config = dict(
    router_score='sigmoid',
    routed_scale=1.0,
    norm='rmsnorm',
    norm_place='pre',
    positions='learned+rope',
    tie_embeddings=False,
    init_std_qkv=0.0392,
    init_std_down=0.0,
    beta1=0.95,
    warmup_steps=200,
    schedule='wsd',
    seq_len=1024,
)
Below are experts of layer 3 (counted from 0) of a mixture-of-experts language model. Rows are named router (the router's row for the expert), gate (a neuron's input weights, with its number), up (a neuron's input weights, with its number) and show model dimensions 128-255. Each number is 128 + 32 x the weight over its row's rms, rounded and kept within 0 to 255.
Before each expert's rows: a language model's description of what the expert responds to; "gets" lists some tokens that make up at least twice as much of what it gets as of all text. This comes from a sample of Wikipedia text that the model never trained on. Tokens count by the router's weight.

# expert 12
Description: Table cells, month names. Words in wiki table cells and headers such as Date, Season, Total, Republican, plus month names in dates like 22 March.
gets: "\n", " January", " ", " March", " September", " October"
router [109 126 154 127  92 157 113 126 104 158 152 143 155 153  69 102  91 150 132 116 117 129 120 109 144 162 105 187 121 118 154 183 103  54 165 115 157 108 154 139 139 123 110 135 184 132 153 153  92 196 159 146 169 159 104 154 158 137 148 140 123 133 100  63 140 150 158 176 101 113 150 170 150 148 146 156 183  89 178 105 151  49 113  76  83  88 100 103 109  61 112 124 132 119  73 168 137 154 176 124 107 118 197 124 172 175 151 182  76 127 139 148 133 139  98 124 102 171 114 119  86 101  93 139 151 157 127 169]
gate0 [ 82 140 118 145 117 119 107 141 146 133  88  98 119 136 180 136 139 143 149 212 170 128 170 153 133 102 114 147 172 156 188 127 102 138  82 158 100  86 117 119  84 124 141 106  93 111  62 154  65 154 137 167  80 156  75 133 151 137 115 158 108 128  77 149 106  74 121 107 142 105 132 151 196  94  82 137 126  90 107 113 111  71  65  56 105 164 104 116  90 200 122 130 112  82 123 118 115 154 102 162 152 106 175 148 170 173  94  95  97  80 157  73 119 130 158 100 108 148 182 142 101  53 125 100 139 120 165 108]
up0 [ 91 140 142  81  76 112 151 141 142 133  68 119 148 107 151 127 119 151 161 176 161 135 136 139 131 111 129 149 145 119 182 121 106 127 110 174 114 134  73 120  90 121 103 132  93 134  89 121  82 124 136 160 135 120 102  69 173 155 127 126 114 137  21 161 151  84 154 142 110 115 134 142 197  87  73 153 133  74 108 156 111  51  64 110 103 166 116  57 112 176 138 116 105  59 143 154 100 177 120 132 140  84 127 138 164 178 118  94 120 148 158  80 112 142 125 122 115 140 191 152 107  91 121 106 135 127 193 103]
gate1 [132  88 131 166 113 156 150  87 119 110 143 190 168 116 132 103 112 138  96 103  74 185 140  92 107 140  76 145  92 147  72 119 134 136 135 157 132 169 175 147 131 192 109 183 138  68  91 146  89  70 169 116 100 132 188 158  95 128 104  41 121 140 126  71 154 175 138  50 125 136 155  94  80 137 133 107 184 141 140 151 111 125 129 121  92  98  70 127 144  55 112 142 117 140  86 120 119 118 127 126  88 123 119 181 103 198 119 122  81 139 125 139  68 102 137 187 167 138 120 159 109 142 156 127 124 131  93 130]
up1 [ 91 132  89 131 119 199 127  94 166 160  90 164 150  85 130  80  98 175 110 168  59 171 152 137 142 133 127 138  84 100  71 132 152 143  89 137 164 140 159 152  88 190 125 140 126  85  73 141  91  87 147 138  90 126 206 104 114 119  77   0 124 150 135  93 148  71 142 133  97 130 153  93 101  88 123 142 185 141 167 141 132 118 142  56 116  98  71 121 111  65  98 154  93 157 113  94  97 103 143  92 101 152 140 179 106 183 125  96 103 119 143 145 117  91 124 138 156 123 108 142 129 147 141 148 130 159  82 167]

# expert 8
Description: Opening brackets, notation. Opening parentheses after a word, as in Chart (2001), Born (age 78), plus math markup like ^{ and _{ and coordinate separators.
gets: " (", "\n", "(", " $", "^{", "′"
router [133 114 137 146 138 173 145  88 128  88 156 112 122 179 183 173 103  97  84 211 148  84  92 127 168 140 162 114 131  61 104 195  76 139 173 130 135 161 150  89  39  97 102 122 144  89 181 155 109 138 199 170 173  70 164 174 140 111 138 114 143 179 101 120 164 152 140 115  98 170 150 160  97 138  96 142 130  71 218 101 122 153  70  77 115 173 158 116 145 114 132 167  93 118  64  98 163 106 116 169  97 150 108 176 136 140 100 132 122 125 123 120 116  87 140 116 119 132 111 171  84 180 141 106 164 173 146 168]
gate0 [ 98 151 184 154 105  97 125 215  80  97 144 168 131 136 109 183  90 149  78 155  98 147 131  93 146 179 195 111  96 107 117 127 114  69 171  72 120 153 124 142 111 103 144 113 155 108  95  99 108 146 133  88  87 117  90 114 131  94  99 149 171 129 177  55 131  71 111 150 113 109 112  82 172 113 127 186 146 148  88 112 117 142 140 174 143 123 134 112 164  87 140 102 163  66 108 119 120 143 147  97 107 131 209 118 178 103 117 178 122 127 123  78 105 149 173 110 144 133  46 118 142 145  71  75  87 128 148 180]
up0 [155 174 135 200 112  79 134 182 150 112 181 149 174 138 128 201 120 167 109 100  71 181 145  99 127 175 189 120 100 119 137 131  92  74 154 147 134 134 136 143  85  83 122  96  99  76 160  86 133 121  94 115  81 150 111 133 126 138  64 180 149 150 140 118 121  82  99 129 115 143 118  84 118 169 147 160 115 126  44  65 118 178 162 143 142 125 118 128 140  55 140  96 172  25  94 118 101 125 138  86  91 158 143 149 145  77 139 139 112 172 142 146 111 140 162 112 118 115  62 142 151 140 123  94 180 154 157 210]
gate1 [122  91  71 171 148 158 127 110 161 105  90 117 141 163 110 155 160 197 113  83 136 148 109 112 151 114  48 112 114  64 156 166 146 139 115  73  61  99 108  99 150 146 129 108 158 102 155 197 114 113 123 148 178  60  94 148 137 155 124 110  99 109 104 111 198  94 116 135 129 164 166 144 210 148 122 112 173 121 184 120 124 133 171 168 154  83  96 125  74 173 189 100  88 122  68  97 125 154 133 118 106 130 198 121 108 136 160 158 118  39 127 130 168  78 144  72 117 160 133 175 112 155 203 162 101 143 124  80]
up1 [ 95 116  88 128 152  87 100  91 159  63 102 134 124 134 133 129 132 144 124  99 103 139  62 165 121 110  57  97 164  88 112 174 102 128  97 106  84 121 138  76 173 132 109 102 121  73 175 187 137 115 127 120 153 115 104 130 148 123 115 112  86  86 113 155 189 120 144 112 100 171 141 139 167 148  98 102 161 146 156 133 159 210 150 155 171  56 158 101  71 139 164 137 105 127  83  74 139 149 127 178 138 145 152 129 127 153 211 187 115  86 165 160 168  79 103  92 170 142 106 145 129 178 184 151 119 166 192  87]

# expert 27
Description: Hyphens and dashes. Hyphens, en dashes, slashes and math signs in list bullets, compound words, number ranges and coordinates, such as German-language, 60–61.
gets: "-", "–", "/", " -", "|", " or"
router [156 164 100 128  80 129  85 223 113 143 133 123 136 135 135  58  85 127 167 184 102 106  66 110 117 128 145 160 132 139 138 157 133 145 148 130 177 144 172  78 148 118 104 117 149  73 171 178 104 101 172 135 128 169 121 107 154 159  70 111 155  91 131 115 164 139 110 105 111 164  93 181  96 180 184 176 166 163 134 126 107  59  61  89 171 129 180 154 136 106 157 116 111 166 158 137 124 148 143 181 101 110 152 108 107 128 132 139 114  99 168 139 151  80 107  93 178 165 149 187  91 161 152 146 102 144 144 128]
gate0 [156 149 150 101 135 153 148 143 136 163 191 132 155 135 104 113 191 154 178 144 139 105 157 122 155 134 166 134 157 196 139 198  81 163 154 119 123 101 163 122  98  95 106 147 144  80  80 131 116 162 129 137 105 133 118 193 102 169 147 107 160 141 101 109 180 166 149  88 158 132 137 145  80 178 106 148 157 141 173 132  97  93 115 129 107 199 171 138 132 145 188 148 124 135 137 134 123 141 105 139 127 146  87  54 127 179 133  99 163  98 158 140 114 147  91  74 148 139 105  56 128  95 122 104 140 133 144 115]
up0 [127 164 166  75 134 156 191 166 117 142 167 102 153 129 119 142 132 166 155  94  69 160 187 146 149 113 135 128 136 172 140 166  86 115 127 113 118 116 165 131  69  81  94 121 149  63  82 138 120 140 150 135  89 149 109 145 121 149 133  58 144 135 106 124 170 192 142 165 167 167 128 176 127 163 105 118 144 123 218 137 102 122  89 127  84 210 228  91 117 144 122  83 125 119 118 158 136 151 105 137 121 134  91  82 142 145 113 116 159 147 144 155 103 145 107  98 110 131 137  65  95 128  97 132 169 142 127 118]
gate1 [177 100 136 143 139 161  99 140 154 140 184 120 150 130 135 178 119 105 188 112 165 159 120 139 110  63 119  70 128  73 127  80 172 141 149 216 122 107 182 148 101 128 144 135 115 138 171 128  76  81 115 142 136 172  76 134 147 172 171 103  94 155 117 119  99 189 148 135 139  84 123 172  93 124 131  69 219 131 164 176  85 144 123 141 158 140 110 129 138 134 176 204 124 181 136 102 120 127 147 138 151  95 143  71 125 150 167 141 186 147 135 115  98 136 137 129 101 141 110 134 118 185 130 102 105 120  94  89]
up1 [ 92 124 149 138 177 175 135 155 159 179 164 148 123  92  84 168 126 121 129 111 173 139 139 121 104  85 113 173 148  91 126  94 175 152 141 185 112  95 193 151 116 149 176 139 137 149 167 110  83 117 128 115 142 150 106 112 155 161 187 106 154 155 129 162 113 175 131 145 176  88 101 133  73 126 144  38 184 154 135 135  85 123 159 107 131 191 131 183 108 128 167 214 140 201 118  89 145 135 128 132 152  67 125  96 128 134 155 159 159 156 135  99  72  82 184 134  76  79 103 161 143 179 130 137 119 129 124 137]

# expert 5
Description: Colons and naming words. Colons after infobox field labels like Species: or Named for:, plus introducers such as such, known as, including, like.
gets: ":", " such", " name", " known", " including", " as"
router [ 94 107 103 195 117 158 157  87  89 139 169 116  88 151 101  73 119 157 140 159 107  81 103 156 146 156  84 165 159 124 133 152  60 103 169 177 167 164 156 123 100  83  83 186 136 146 145 156  76 138 178 131 179 142 103 176 126 191 128 165 129  65 158 108 166 145 174  85 127 134 102 125 156 109 173  96 178 121 205 128 119 131 136  75 124  75 100 138 125  90 172 175  97 179 144 132 105 138 156 129 142 167 131 122  57 135 163 111 117 130 104 200 166  91 122 105  87  69 115 193 113 142 127 133 112 134 147  96]
gate0 [140 115 109 152 107 122 120  83 129 174 143 109  96  84 198 158 190 135  86 145 106 115  94 137 140  94  71 158 118 121 104 180 100 137 137 137 131 106 107 176 177 122  88 174  75 214 164 115 142  80 173 184 146  85 113 111 134 129  85 118 176  63 127 128 155 106 145 119 158 107  85 140 203 176 129  96 156 138 172 167 144 106 142 121 167 143 170 118 178 114  73 155  50 135  93 109  82 148 155 132  98 158 116  99 153 171  96 131 147 126  55 113 103 115 140  94 152 140 189 178 150 182  99 156 113 106 143  80]
up0 [135 104 130 156 134 124 112 102  92 151 152 122  84 131 107 164 145 132 119 144 144 125  96 146 139  84  42 154 145 134 113 184 122  97 101 124 124 135 106 187 157 104 116 195  84 182 173 125 113 100 209 154  85  86  47 155 115 152  86  88 123 103 170 103 116 107 144 121 160 101 108 118 148 201 121  96 120 117 130 103 136  80 151  99 134 138 147  86 154 134  85 143  85 107  99 183  87 132 183 107 111 159 114 117  77 123 102 131 158 150  99 146 150 124 131  83 193 147 159 132 208 166  99 132 151 155  91 109]
gate1 [113 110  60 187 171 144 122 151  54 125 122 128 107 148 107 157 108 104 154 141 112 127 142 118 127 172 154  87  60  85 126  83  91 145 112 135 111 164 120  93 113 145 126 136 134  92 137 134 118 177 160 144  71  88 173 179 165 138 145 132  98 109 115  68 144 193 174 135 154 103 157 174 142  84 125  95 160 147 112  80  95 131 155 200  99 101 128 141 154 180  96 135 135 173 123 190 139 100  44 139 120 129  54  82 203 199 139 153 113 123 189 151 162  73 129 123  84 118  75  75  89 130  46 110 119 124  91  63]
up1 [117 105  76 195 179 118 130 111  54 146 143 171  92 166  99 156 110 116  88 152 145 144 169 138  79 159 128 157  84 128 122 147 128  97  53 116 133 178 123 108 129 158 159 104 162  97 106 175 154 149 161 120  58 102 174 172 153 154 122 110  84  94  84 110 161 117 198 140 129 117 149 187 144  78 126  82 144 140 116  89  98 130 132 189 125 147 148 150 139 127  98 132 182 209 114 188 157 118  70 181 143  83 105 125 162 180 178 134 105 122 155 143 183  92 152 127  56 108 118  91  86 149 105 150 139 141 102  88]

# expert 18
Description: Prepositions after nouns. Prepositions like of, in, for, at, on following a noun or verb and before a determiner, e.g. example of, single of.
gets: " of", " in", " for", " by", " on", " at"
router [ 99 149 161 163 115 118  77 116 101  77 174 138 128 158  97 113 104 141 170 105 142 124 120 150 121 137  81 124 145  71 119 173 124 139 140 117 169 143 143  71 118 113 110 136 165  22 174 163 128 149 136 150 176 150 116 210 234 158 126 116 108 133  92  88  94 160 200 119  35 135 110  98  51 168 143 137 158  88 137 112 152  90  82 133 104 181 140 197 173  83  90 157 125 134  68 168 123 169 151  67 132 142 175 159 121  86  87 129 150 125 136 151 150  90 120  91 148 132 177 159 110 128 140 105 137 137 144 160]
gate1 [145 142 192 157 124 130 123 156 137 128 233 100 145 130 140 114 130 145 116 115 166 187 116 182 144 126 136 178 121  99 154 128  59 103 102 128 127 123 155 125 181 131 112 122 122  92 152  80 106 146  69 131  89 140 129 128  99 172 107  95 114  95 106 127  67  97 168 111 151 146 149 134 163 101 119 118 114 103 108 140  75  95 168  84  75  78 135 160 104 120  89 103 129 168 104 147 123 166 115  93 139 134 139 156 119 172 116 172 147 115  75 129  83 155 130  92 147 109 139 110 159 107 119 112 161 172  98  58]
up1 [160 119 201  88 130  95 125 196 122 145 206 106 126 148 139 143 126 111 124 113 131 150 124 158 145 161 101 220 127 113 137 103 118 132  95 208 157 115  82 122 155 166 117 127  53 117 179 119 121 127 103 109  93 151 104  77 135 149  77  98 155  69 186 159 108 119 131 102 173  90 122 180 176 106 103 117 160  89 104 130  90  88 170 145 111  62  99 101  87 100 132  99  87 139  89 141 110 179 121 118 146  92 122 165 139 165 138 128 152 148  98 115 106 174 137 112 124 118 121 139 115 132 152 125 156 217 122  96]
gate2 [185  98 149  91 151 141 148 123 128 139  41 114 152 106 125 118  97  86 165  99 147 108 120 143 111 112 167 131 136 132 136 117  88 157 109 127 144  62 215  67  88 172 118 108  76 119 136 108 119 155 142 126  70 165 212 102  50 134 199  93  66 122 106 147 105 137 161 172 134 149 127 165 100 121 154 175 138  90  77 129  99 150 198 105 115 122 122 134 122 158 144 144 109 175 110 100 184 178 178 169  90  60  77 174 117 153 129 110 129 132  66 110 163  92 131 150  86  67 109 102 114 145 102 140 166 112 152  55]
up2 [156 134 117  86 154 140 164 133  85 121  59 127 126 116 146 125  60 110 120  55 128 123 113 156 139 102 205 162 117 132 121 102  93 171 125 165 110 110 164 134  80 184 161 132 117 102 137 123 113 178 138 129 129 131 174  98  81 129 142 128  98 144 212 146 122 125 152 142 154 127 156 137 108 121 152 166 119  86 116 109 120 172 172  84  95 184 145 111 106 180 201 139  95 144 184  81 153 149 161 118 114  30  95 201 135 143 122 133 115 105  76 161 132 132 150 138  94  94 163 165 131 151  71 181 131  93 116 131]

# expert 31
Description: Determiners and possessives. Articles and possessive determiners like the, a, his, its, and 's, usually after a preposition, plus first and last.
gets: " the", " The", "'s", " a", " his", "The"
router [161 121  87 131  95 134 100 104 119 152 152 111 169 135 118 137 112 195 144 168  67 109  75 152 129 142 147 159 141  83 121 129  89 134 162 153 114 163 186 147  93 145 164 125 129 155 118 150  91 111 172 137 113 150 122 150 170 165  90 110  89 171 147  98 132 119 163 139  78 164 147 174 111 155 177 138 157 151 107 139 131 116  89  78 157 143 150 163 114 131 115 173 134 170 105 109 111 125 180 119 104 151 114 100 116 154 149 106 115 119 131 135  93  97 126 113  97 154 123 121 125 140  94 123 167 140 137 138]
gate0 [100 164 175 139 172  91 167  72 109  99 153 162 119  78 149 165 128 156 108  98 151 128 136 150 110 137 127 118  89 106 143  80  94 125 137 111 138 162 104 103 109 178 155  94 112 165 151 135 127 170 166 145 124 109 161 100 163 163 120 166 153 156 133 123  85 108 157 150 128 112 136 127 214 113 140 112 203 108 167  68 139 156 126 144  95 141  48  89  90 130  45 140 109 127 104 183 171 163 129 131 140 180 178 113 130  98 169  79 104 148 159  56 118 180 137 129 117 166 113 144 106  54 135 152 109 172 126 146]
up0 [104 165 162 118 143 104 145  81 109  76 146 120 132  65 117 163 122 200 113 109 105 160 134 140 124 124  98  88  57 114 145 121 102 150 147 103  94 149 127 115 128 159 154 113 107 164 127 124  97 159 138 142 144 121 176  85 138 141  75 134 165 161 139  88  99  78 146 178 121 101 108 130 173  74 144 120 192 119 165 118 144 170 138 122  90 165  73 109  95  97  90 150 124 147  85 188 203 153 131 105 132 129 140  85 150  93 183 130  96 118 128 113 110 180 178 118 136 145 160 179 167  57 154 158  91 123 118 151]
gate1 [141 173 111 148 145 116 123  89 109 150 148 196 106  52 155 172 118  89 139 151 122 165  80 186 116 173 105 217 131  64 110 100 177 136 148 158  98 128 156 156 136 151 117 114 104 106 132  91 123 160  97 105 139 118 190  77 112 140 140 149 119 199 158  93  32 163 137  95 150 107  67  86 124 105 150 143 100 176 180 131 133  99 121 118 133 131 116 134  85 159 181 122 152 168 154 118 172 123 127 129 165 116 114 158 128 104 107 166 173 138 136 135 136 131 140 140  77  97 165 144 119 108 122 144  82 152 148  83]
up1 [125 107 134 140 154 145 135 156 107 155 147 167 136  79 142 128 109  95 181 155 113 136 126 150 147 163 133 169 122  47 146  96 155 192 103 149  92 148 108 115 165 119 134  94  92 112 151  94 116 132 122  80 121 120 207  55 105 173 104 151  81 164 158  91  74  88 140 171 144 147 128 128 121 110 155 104 136 186 129  96 156  66 134 138 140 168 161 131 109 169 115 152 164 142 158 114 190 116 145 138 142  95 108 191 149 112 156 146 144 144 180 124 130 111 207 121  33  67 108 208  69 129  79 157  89 157 162 129]

# expert 10
Description: Numbers in tables. Numerals and signs in tables, scores and dates, such as 0, 28, +30, often between pipes or after January.
gets: " 0", " 1", " 2", " 3", " 4", " 5"
router [164 111  78 123 130 156  98 175 125 162 161  97 114 157 168 123  72 125 117 170 124 134  61 112 143 131  85 137 114 112 137 157 143  84 161 129 165 116 157  95 105 141 109 125 176 128 172 154  77 121 157  99 146 172  88 150 169 163 106 105 109  55 146 116 172 156 130 167 102 161 112 162 159 149 130 153 172 162 200 173 143 103  92 100 123  85 144 146 136  58 142 141 118 101  55 148 119 138 136  83 121 137 208 140 141 190 128 114 101 122 132 144 181  81  85 160 148 160  84 121 150 169 105 163 143 142 121 167]
gate0 [134 106 141 117 153 101 125 166  76 147  68 107 134 108 194  65  97 138 151 137 146  61 175 123 192 111 122 119 124 141  68 169  99 155 117 148 168  99 119 148 118 133 131 176 138 114  96 145 143 146 170  96  89 106 134 104  94 129 116 170 156 157  97  86 117 160  86 110 161  87 104  87 143 122 139 131 183 147 124 151 148 168 160 131 115 132 193 130 168  45 132 149  90 134 158 159 111 148 152 112 178 128 130 114 132 131 123 122 148 126  40 130 150 130 107 119 124  60 169 148 128 163 149 187 134 143 138 133]
up0 [104  89 153 122 143  63 146 157 110 129  55 127 154  98 190  95 102 158 138 139 102  73 149 137 175 116 141 161  92 104  70 148 121 127 152 148 146 110 105 168 139 158 117 183 197 111 125 150 135 146 150 118  90 111 163  75  80 154 124 133 117 148  88 118 135 124 101  91 145 119 143  66  99  79 165 119 149 149 131 141 159 162 147 181 141 105 185 142 189  88 159 153 139 142 139 115 171 133 142 121 173 139 164 104 120 150  99 172 141 166  81 189 158 106 117 142  90  97 183 125 102 157 154 192 100 116 158 144]
gate1 [150 148  83  84 133 131 139  85 103 123 122 115 127 112 126  81 160 130 148 157 122 116 105 148 164 138 166  93 156 172 132 148 169 152  72 164  83 145 127 220 104 119 134 127 102 109 103  92 110 151 157 136 123 145 118 109 140 144  96 132 116 147 105 146 200 160 134  95 146 132 144 175 216 129 146 103 130 201 159 125 171 132 137 152 130 149  97  73 127 109 114 115 106 108 117  89 146 147 170 119 126  80 124 157 102 158 166  39 114  86 151 159  86 139 133  92  95 151  96 109 134 117  51  84 162 125 106  67]
up1 [151 136  88 118  82 127 149  69  91 140 106 112 152 150 106  78 171 156 168 105 133 104  62 145 182 121 150  96 151 161 151 108 169 158  88 178  73 155 121 166  63 143 112 147 109  79 126 133 107 113 126  99 144 154 172 132 143 143 107 140 129 156 101 146 200 147 142 128 132 118 147 185 185 131 142 134 125 204 145 135 185 146 126 123 146  75  92  98 144 112 113  90 129 115 124  64 183 124 180 155 107  91  91 122  87 164 150  52 118 148 160 130 117 132 126 110 108 165  71 131  91 143  49 123 151 125 139  70]

# expert 22
Description: Row-start table pipes. Pipes opening a new table row after a line break, plus a few words like starring, Succeeded, und and line-break tokens.
gets: "|", " |", "-", ":", "\n   ", " Succeeded"
router [103 100  45 114 138 111 127 130 174  89 175 157 160 198 136 111 126 115 128 178 142  97 145  98 193 112 123 133 163 126 148 138  76 149 115 136 161 133 163 161  77 148 127 144 172 140 139 157 172 118 147 108 164 155 140 142 105 152  77 129 122 120 133 119 148 105 170 138  75 194 133 114  80 163 109 142 133 125 142 111 188 126  70 121 141 174 112 151 123  96 164 148 125  84 123 134 116 132 137 164 179 197 129 118 149 118  70 139  95 101 163  98 130  71 124 138  86 161  59  92 101 131 127 119 138 114 112 181]
gate0 [166 145 139 101  85  89 122 180 145 189 176 146  96 214 154 109  91 103 121 103 119  60 129 113 117 182 218  83 139 166 182 137  43 199 156 138 157 189  54 167 150 107 123 125 107  83 161 131 106 125 161 129 158 124 102 107 146 143  62 163 167 181 141 121 155  93  88 142 107 157 125 157 138 157 116 140 125 122  88 157 103 162 121  80  75  85 160  92 135 182  97 162 176  74 136  97 134 106 111 155 134 175  82  95 118 137  58  95 128 184 197 142 126 117 125  95 193 126 132 157 162 145 161 105 119 108 166 205]
up0 [148 148 138 129 125  80  57 136 125 147 193 104 121 158 155 136 119 123 114  96 135  40 131 135 149 141 154  99 142 127 199 167  64 194 124 104 171 137  97 172 197 106 143 147 116 107 155 105 133 146 158  86 110 123 107  77 170 151  90 155 177 149 159 105 139 118 146 122 119 111 116 117 130 111 137 125  87  76 104 115  95 155 107 142 132 121 142  88 135 155  90 176 178 143 123 114  91 109 152 129 152 154  60 109 121 155  56  63 146 196 155 121 107 123 100  71 183  99  97 172 118 140  83 107 115 112 164 237]
gate1 [136 151  99 115 187 137  75  99 113 147 198  81 131 154 128 132 126 116 141 134  83  70 178 138 141 151 131  87 165  97 141 183  93 170 156 167 132 129  94 201  97  93  88 139  93 143 155 121 125  60 114 117 112 148 181 100 124 143  94 113 160 143 108 146 131  86 130 206 123 175  62 141  80 146 166 126 176 141  75  63  78 156  93 183 129 125 133 176 111 153 130 162  70 141 131 161 127 123 191 136 156 146 204  48 160 124 132 155 165 178 148 153 149 150 145 131 139 158 134 124  72 165 160  75 162  54 172 160]
up1 [118 110 125 150 187 143  78  85 146 131 175 104 145 140  92 128 106 141 123 132  74  87 163  64 136 157  99  90 148  77 144 211 131 143 135 206 131 160 102 170 150  52  82 161 104 181 125 162 111  83 100  86  99 161 179 102 129 112 161 136 156 105  97 142 125 121 157 214 176 183  78 135  80 158 179 157 153  89  88 100 104 140  79 138 133 121 138 147 145 151 109 159  78 153 101 135 136  89 176 181 161 133 228 110 147 125  97 155 160 153 161 147 144 136 115 124 152 163 160  98  76 191 122  98 169  52 141 130]